From a checkpoint of a small mixture-of-experts model trained on Wikipedia: 311M tokens.
Below are experts of layer 6 (counted from 0) of a mixture-of-experts language model. Rows are named router (the router's row for the expert) and show model dimensions 0-191. Each number is 128 + 32 x the weight over its row's rms, rounded and kept within 0 to 255. Numbers have three digits each.
After each expert's rows: a language model's description of what the expert responds to; "mostly gets" lists some tokens that are sent to it at least half of the time. This comes from a sample of Wikipedia text that the model never trained on.

# expert 8
router:157071072093119154163093122125133102140188169112140071129103109087105192138093137115149138174109144115095177167119153166161148131087115185136173141102101106073128091120163146122181146161183147154095140135095118118136112100156104112118092138133093116103141061125129128108116132176170179163130117101148133200205115179113108135108156150229158111118118102153151117146179159153089125134227182124111149152161163151158064157141115125150211088139108155117086107160116138101131158116107137131125127102106102172110114114055116114126210168117176092101172114103096126175159153149117164142
Description: Articles and possessive determiners starting noun phrases, mostly the, also a, his, her, their, its, often after of or in.
mostly gets: " the", "The", " his", " The", " a", " her"

# expert 13
router:138177093107165148171122069154118090116102151138114114145074061105126141109113095163134107092172113125076139148144115131142069077061112145178131110113090117103101081169147132108094094137151168152177124089117075136113127117145107130089154166100140061084115089093158140129084158125175176123079177149166124153166124155065095138119122175173140101157148102132138138146117157098118162101162097087090143172115114099152085133131169171178167129117158146182147153180131148114200137107144134050124143085110116128176129143123153154108140056077148099088204104120213159176137139140076123168
Description: Second pieces of foreign or uncommon names after a capital initial, such as H-wang, Y-eo, Z-iemann, plus en dashes and raw byte pieces.
mostly gets: "–", "_{", ".S", "+", "^{("

# expert 19
router:132166089088118115164108126107140107171150141171150144128096125116189114127098108162152113175146129170123132134119086105130169147130077159143137137106122124134117111115138141082143126137126179107114110096102106108132128125192121129096104172084096105079117093134155139103111128155232161136100153151154154164142149186075085130086158172212141157129096115085097062155177096127117111155183103158106116080093140131136088194124125142126135058100102214131137162192089153080157088059148160115098153108040130176147108127096152158140177071140105129136138103065181114163092173107093156109
Description: Two-digit chunks inside larger numbers, decimals and coordinates in tables and statistics, such as 1,41-0, 34.2, 25.21.
mostly gets: "35", "30", "40", "32", "31", "33"

# expert 3
router:213182070138108168172169134148150084159190143118116145065088111088154147118107098146111064157126062197113166153095146145171142128122180142119090136098117090107071101084185124053124127152175178139149122079088103133067110112117153123111108135061100073070117117109175153146109103123117118131088119110101157145151092135112114159112148123140148132125158119146164116175157141094115133145203080148083111091110154118142078152149111105084122105110107158168097136175095172047111142125119179081093144112167092122118146142120153172150142074092107127118143151103160210154156130125097148147
Description: First pieces of non-English personal and place names in lists and tables, such as Kan(chanaburi), Sar(ıyer), Kaz(uya), Sol(in).
mostly gets: " Sh", " Mid", " El", " San", " Sam", " Har"

# expert 0
router:140154116081144158130136128158081094156145195107160089114127105125066141160085065133146117139171095159151159170092126143121102142140097089130089115118104086100105135200119156161080061141152169137123137113109138153151150112142072155154131132085120100099109120120116117140107086147195116173126087114244182187144127147111135147094153107205193120116114122124150147149145118164180146162113044140146126107116102126139067148180102135161146122106126150158103087143090164085144131137125155095133103100034126111128137105088142105148155132167141108177147142046124080165199131148114073098
Description: Head nouns for groups, works or things, often plural, as in team, series, songs, composers, plus percent signs in tables.
mostly gets: " team", " series", " games", " band", " members", " group"

# expert 17
router:159172091093111126131140143164164108136144172168138106117074097075174144110133141096117071160114085171055150143083081168142104156116122100106160160104071121099130097139131154112178064156167188130136105163081103128105164104134085125089133206057140125150112072129107174111106099142182122178097154134144125162236149121109135155103164091113126185134134126131140112180138137122149180128139101156115121097144155118136077167148137158125148096120043132143143115140049212103143109110106145128126134124077104127143118114088146145083147099154202090143165110143163108110178125138058136119
Description: Final vowel-led pieces of foreign personal and place names, such as -ina, -ella, -is, -as, -ás, often in sports tables.
mostly gets: "ina", "ella", "ini", "ika", "ya", "ner"

# expert 18
router:132142105084129131158113139120105074154148141110182100122105096132122152146084126144194094142087085137078134165085112100167093138096083145130098091115139125069087104128136167129174142104164125130086113081097098113116089051117118136068123185091098101122128082154105075114057081126192130147135143161217166102195124175098114131105129159152137136092120093185143133150146096174190102151226078130151142136148159115158136125149145126130180090108136156158102156153150097062097155086130145093116136183086150110159154073134091112107167109155159101163143161091145086175159156124097096133
Description: Articles and determiners like a, one, this, same, another, plus words right after them, such as 17th, updated, realistic.
mostly gets: " one", " this", " This", " same", " a", " another"

# expert 16
router:166151139120082132136098161096118098152118202145139136111123103114121132163082097107175163181124104167075106163112122123123150176132110105158116154091080096109103076106139167139121078147179184113166117083109115118084115108092115141103137146089127148192119075127127130113085141168188112107095160116251156177125156137080127104063189140180128114105149100131170128139185139116100138151137102103072131131110161111129023175132139094092107122142125119106157097116105208122211149136140153161131134148089113168160156095111128099092169150123171140159143122069144119174130143134081099087
Description: Place and country words closing a name, such as States, York, China, World War I, and final year digits like 19-89.
mostly gets: " States", " York", " China", " France", " London", " England"

# expert 24
router:156172127058131176126134166151118064147128188146182161079062109122148124138090107140145125131167087202087163131111128131135165188132106121147099123095123078099115139129136126085143155125171119111107109109104116134064127136140130128114070182107089135129109081076125093139074103085161140105140160094178152150175097175067102172057112171156154125126106106124155107146190184136068091111181142147104143173120161088153155173163152088121127065099105154152095198126102114099142088163106131086087117162056133104136136129111137143148131128105082107177171168076107172106164142135141103171
Description: Adjectives and name words opening titles and headings, like European, Democratic, National, Live, Basketball, or endings like Sec(ular), Tem(porary).
mostly gets: " European", " Democratic", " Super", " air", " human", " modern"

# expert 30
router:156151095123119121147047104151079100130160178116182130132113092097148115114123079127159081138135107189070121145109147129202138137150113129134120133107079098093110104153133112085126020156193130130128163085079131116123081113157098105086137188089087111150157101111088148159141121170181052165137124147119087107181122182099133091111131186157151126073151060104137149152126119147108118111192093120141118161177139121128144168130090137129189104147119093171111129178126139118190121110140166134144173154125089147130117160131175115129156086138159078133178145098163095197180181088104122162
Description: Pipe and semicolon cell separators in stats tables and == heading markers, such as between season, league and goal numbers.
mostly gets: " |", "|", "==", "===", ";", "===="

# expert 22
router:127158071127098146101130151154157113104144126115162125103091106169135114191104078131197115095123111153105157158121189132160156093102126095131121129128147109129123135105138176069124154163152168115078096130114147135084086096105109202094075174053092083090140084138099155095120102115151136147129139103208127121156106151139104167140106099226094147105164124112135094158142187107156084075142116049106174116128170088162101183109184107131122099129102164109105088163119119071148142116132162089127127073109077107165121084114119121094172053109167086145178169104106150102119141084088137159
Description: Newlines ending list items, table rows, paragraphs and headings, often after a period or parenthesis, plus some adverbs like first, once.
mostly gets: "\n", " |\n", ".\n\n", ")\n", "\n\n", ".\n"

# expert 25
router:138177074073094088151074102175093107139115205121120100115100112106101157130082108133125116133117143115073177144136124096071088167094073156152108120109084086110113137165123178094095138165143167132103114085068093073090120160091070184111088178078116153200174123131110113103133106177145078157144076072139181145142101178139093114089130134142151136108110078108150090107134145178077169139139131126099107126110128102086143090127110156120168098144121184155140137155128124105134163086086163107132160119091095158089055098065155126123159092138151091152128152135155173138142164137062125191
Description: Middle pieces of unusual names and words, e.g. We-et-abix, Th-ie-lemans, plus you, me, I am, as in quotes and song titles.
mostly gets: "?", "!", " You", " you", "See", " me"

# expert 10
router:152178005123072105108156144094171099104157163116163077099068072130158122148110088110134120130128109185108149162087067102133150109105129101145118192110073108152122102119130114095098123148179189078145126133117125100129174146168061174109128116060112107135152088141153154108124105113149149128115140089098173158192108150138138117059085187145149156142108115097156105141116146133122123145120147101111143141148107118109154171145150124139198175060116209146134118160066151133156158146106139110146159153126097123110140149047152079126114092145107163092174122072166151185128159141082139099
Description: Colons after labels, plus on, at, born, dashes and degree signs in infoboxes, credits and coordinates, e.g. Total length:, Dylan – vocals.
mostly gets: " /", ":", "°", "):", "On", " On"

# expert 27
router:165104082086071152113116157194135092115132141094171092086125134120123165156056111084147083146152067146122158165122137071126152139066101126142108159135117090109128155153147176118116096139159128120147127130089098132138125144160128118141137143101115105159154127051078103115116134165131174151074108108071159147136133149086109108117178142214161166120137076065172158176124122096122097106107022129154126129147145096103061193137141138120115075154153142136149117189121126119154164117143150087156186097103179138141133119073148098112190173103166114164136087129136116111106156090025142129
Description: Function words in running prose: and, was, is, has, been, were, he, also, usually after a subject or comma.
mostly gets: " and", " was", " is", " has", " had", " but"

# expert 28
router:130149070123141149144139109107098095130128178070205153138107073127147164113121122167141122128127091183048128171109134112146128163152149102133092131067102153107060139112151134094099089192193100124152106062125158149110123142151099114170092185074146069102094051106120154136120106120158147178067091064208174147128129166094151107100143167174122109123137113128129091142120116108125151169175124107079126090132142097148080131113147103093128105111117134198070161135122147079093111117147165124153138160064158142086112116075169143151144069119109121157138141072146133146205115127104118086
Description: Category words and symbols starting table cells or list fields, such as Kingdom, Province, Total, km, %, +, MPC.
mostly gets: "″N", " ·", " MPC", " JPL", " %", " –;"

# expert 26
router:129121084102129139126108103149125067177124212078105130075113093087147173113092068106152104117145083159126167131113120096165159139188121090140086138159149123078082129124132096117129085112123185144106127113106141115115118139144079178127094108100066102150084126102160114130124103076189116142110197114152207169114113147150076150064147158193157109151115116093145149135164154153122138128128071135147150088093156133206124144136128099140157107132080135123110171134057180068150079135119123089078139142062113077143132121102160107132128090127117102162164109030179134084158103120110096113
Description: Verb particles like out, back, up and nouns of action or process like growth, development, attack, plus -ing and -ation endings.
mostly gets: "″W", " development", " out", " back", " Animalia", " growth"

# expert 15
router:128159099079106144141098169132123032093143195111158100112124079138118116160090136096161110133162108164040172202129171106128159158110148184096088114139098115133119036117166158107119119146169140126128162139106135127119139090102089193117127163094068131108089072088121170183140126137174133167075157090151118155130133100125134124126165175145134231130129098106142123157128103098093083159157078130127102148127157072149111138120116099108086122128145125111093148148104115036160084109094156127100159102146091092118196129106172158126125065101120105099127124067147153119158129171113163151
Description: First names and surname pieces of people in lists, tables and prose, such as John, David, Craig, Moore, Fabre.
mostly gets: " John", " James", " David", " Mark", " Robert", " Jones"

# expert 14
router:143142095137152141127145129143102103135172148103139111145073086122089145164102094143110104136147111150023168179142145102127133145099164100107132147108101120154130107153129150145173078139190161143140118083146110124041180100097057116111096137069137052150159125087151118076159119137132124148103134087156148145183114154119146113121121128180088151121147121074145108145127131085109146160168054110107131114108181127131086199199117121074155085137116156188101132142136199094123097094103186143160127124098066161120126127060180116105149097106089123150142164091104172089127193166104175092
Description: Temporal words opening clauses or dates in narrative, such as until, when, after, since, August, July, plus commas after dates.
mostly gets: " until", " when", " before", " August", " after", " since"

# expert 9
router:131157066107116103184126157130117143127109186101144082106133093132202168174105075155110079111130111176104186168097171095176106091112135133135180142122072132119139148193170105114077133115176177194123120165099135084118090159147088145103110197072112110167137062125130141147173122166182127166100130161152120145166112179134120159100140143164171131126107074131143153133153163135094090098164151136132158137130117094180095097164103126135151080066127101165154146165135193100123126154126120078121138132173122195113166119060171152160125126132150082125154129114166132125105146082051148068
Description: Prepositions like in, to, from and into, above all in before years or places in biographies, e.g. moved to New York.
mostly gets: " in", "In", " did", " In", " into", " from"

# expert 7
router:163160092136098131174143096150058118141112177142155131109075106083127106122116081090139069104161140151071117152133104077158168168091100141131109138122095111089136149124124132123096091119141184118116126044127097118137076059196121096113147169064106097136163088096135200129134131141197141116118167119221141123193113204132119133113157135161153163069122119142150125135173098123154128123188131157179159124104139114124106097165093125139154089122113099159125137149099148127163128122110090091130119121056087126118149114044144120100226122100152135130155096154161110118160192136107073104
Description: Single digits and short numbers in table cells, scores, times and dates, such as | 7 |, 7:59, 26 April.
mostly gets: "0", "2", "3", "7", "1", "4"

# expert 6
router:159222112126139171135108166161161084157123156113132094068044107126135169135122096164131102111139076088142156141130143102174088125130123173141133197147114110139126093175193120114134150140133156115119142033086072076158086103150150117136136116079113106102117102117170154071116098141140140136116122099120144179123137180117107133086117109170125117108178113114179123164154170156122115154157045125159113172083124121169156156156117160212128098078109154120125149139100120088128149111079149104133162078058062168125178190133156187124125103138139130149145178064128128121168120121106174158
Description: Opening pieces of lowercase words split into fragments, often after a or and, such as ar(dent), calc(ium), exc(ite), hum(our).
mostly gets: " sp", " pl", " res", " con", " ar", " r"

# expert 5
router:168125152069149123114088168115102122154129189132145130115058053089098151153118140128138077109124092107103153146085124115190159164112093158147114168104100113102107102140149106143135097164195162111107155138077115076088104103173145137121102160082073108127137111132106166112097074126178104189141193149199095150163152118114071164071147121158174111104152138070150122118155164159150140156098105124115097108120133056122062200173171103092129106104101153118126138169074182073131125113076148111117099115063126087133112076050128172155124111141122083156147123094126122130169121121123087130
Description: Closing pieces of longer words and place names, such as -wood, -ville, -ington, -ity, -ular, plus institution words like School, University.
mostly gets: "wood", "ville", "ium", "bury", "cher", "ington"

# expert 11
router:123173131107138132132143130117137072104133181074160142092069103158133150073093148147168123117164112187098121165090115086126087126134123162175084133108121104063134080112148150076129122132151192087164137049117127116074120101179141128114119131088152108139157092088178142111109092171113137179154131077106167184136081181148101127126145187143114115070153081135113137183107151137100113128168148140105183143167174081168102165103104173118140134096142170184109094175108123097131165117089140041139125114152111148134147120076106107052156108088157051140151088120163126086123098106074097136
Description: Hyphen bullets starting list lines after line breaks, table pipes, section markers ===, and naming verbs such as called, named, renamed, appointed.
mostly gets: " called", " named", "=", "-", " www", "   "

# expert 23
router:147154131098144189132117133116086092133178119145113090132112106131087140140093111149175069123139114174059182145099131109134079140140138151129119132120101110052119085141173136105123158159162169155094118053090109118143104058160115163106159132082090057117158113156152138115204080065161164166132143097152139146140100196135155119125162151194115085140174107136125068134147140091128119153155107094073125108108163115150090160115124119159117145105103133151123147178049164078199105054129128091158159099162120175126123126131130124087223101121162091157159173081124151145171141130128120113
Description: Single capital letters or short capital clusters beginning proper names after a space, quote or parenthesis, such as W in Wise, Sch, Sp.
mostly gets: " D", " M", " G", " K", " P", " L"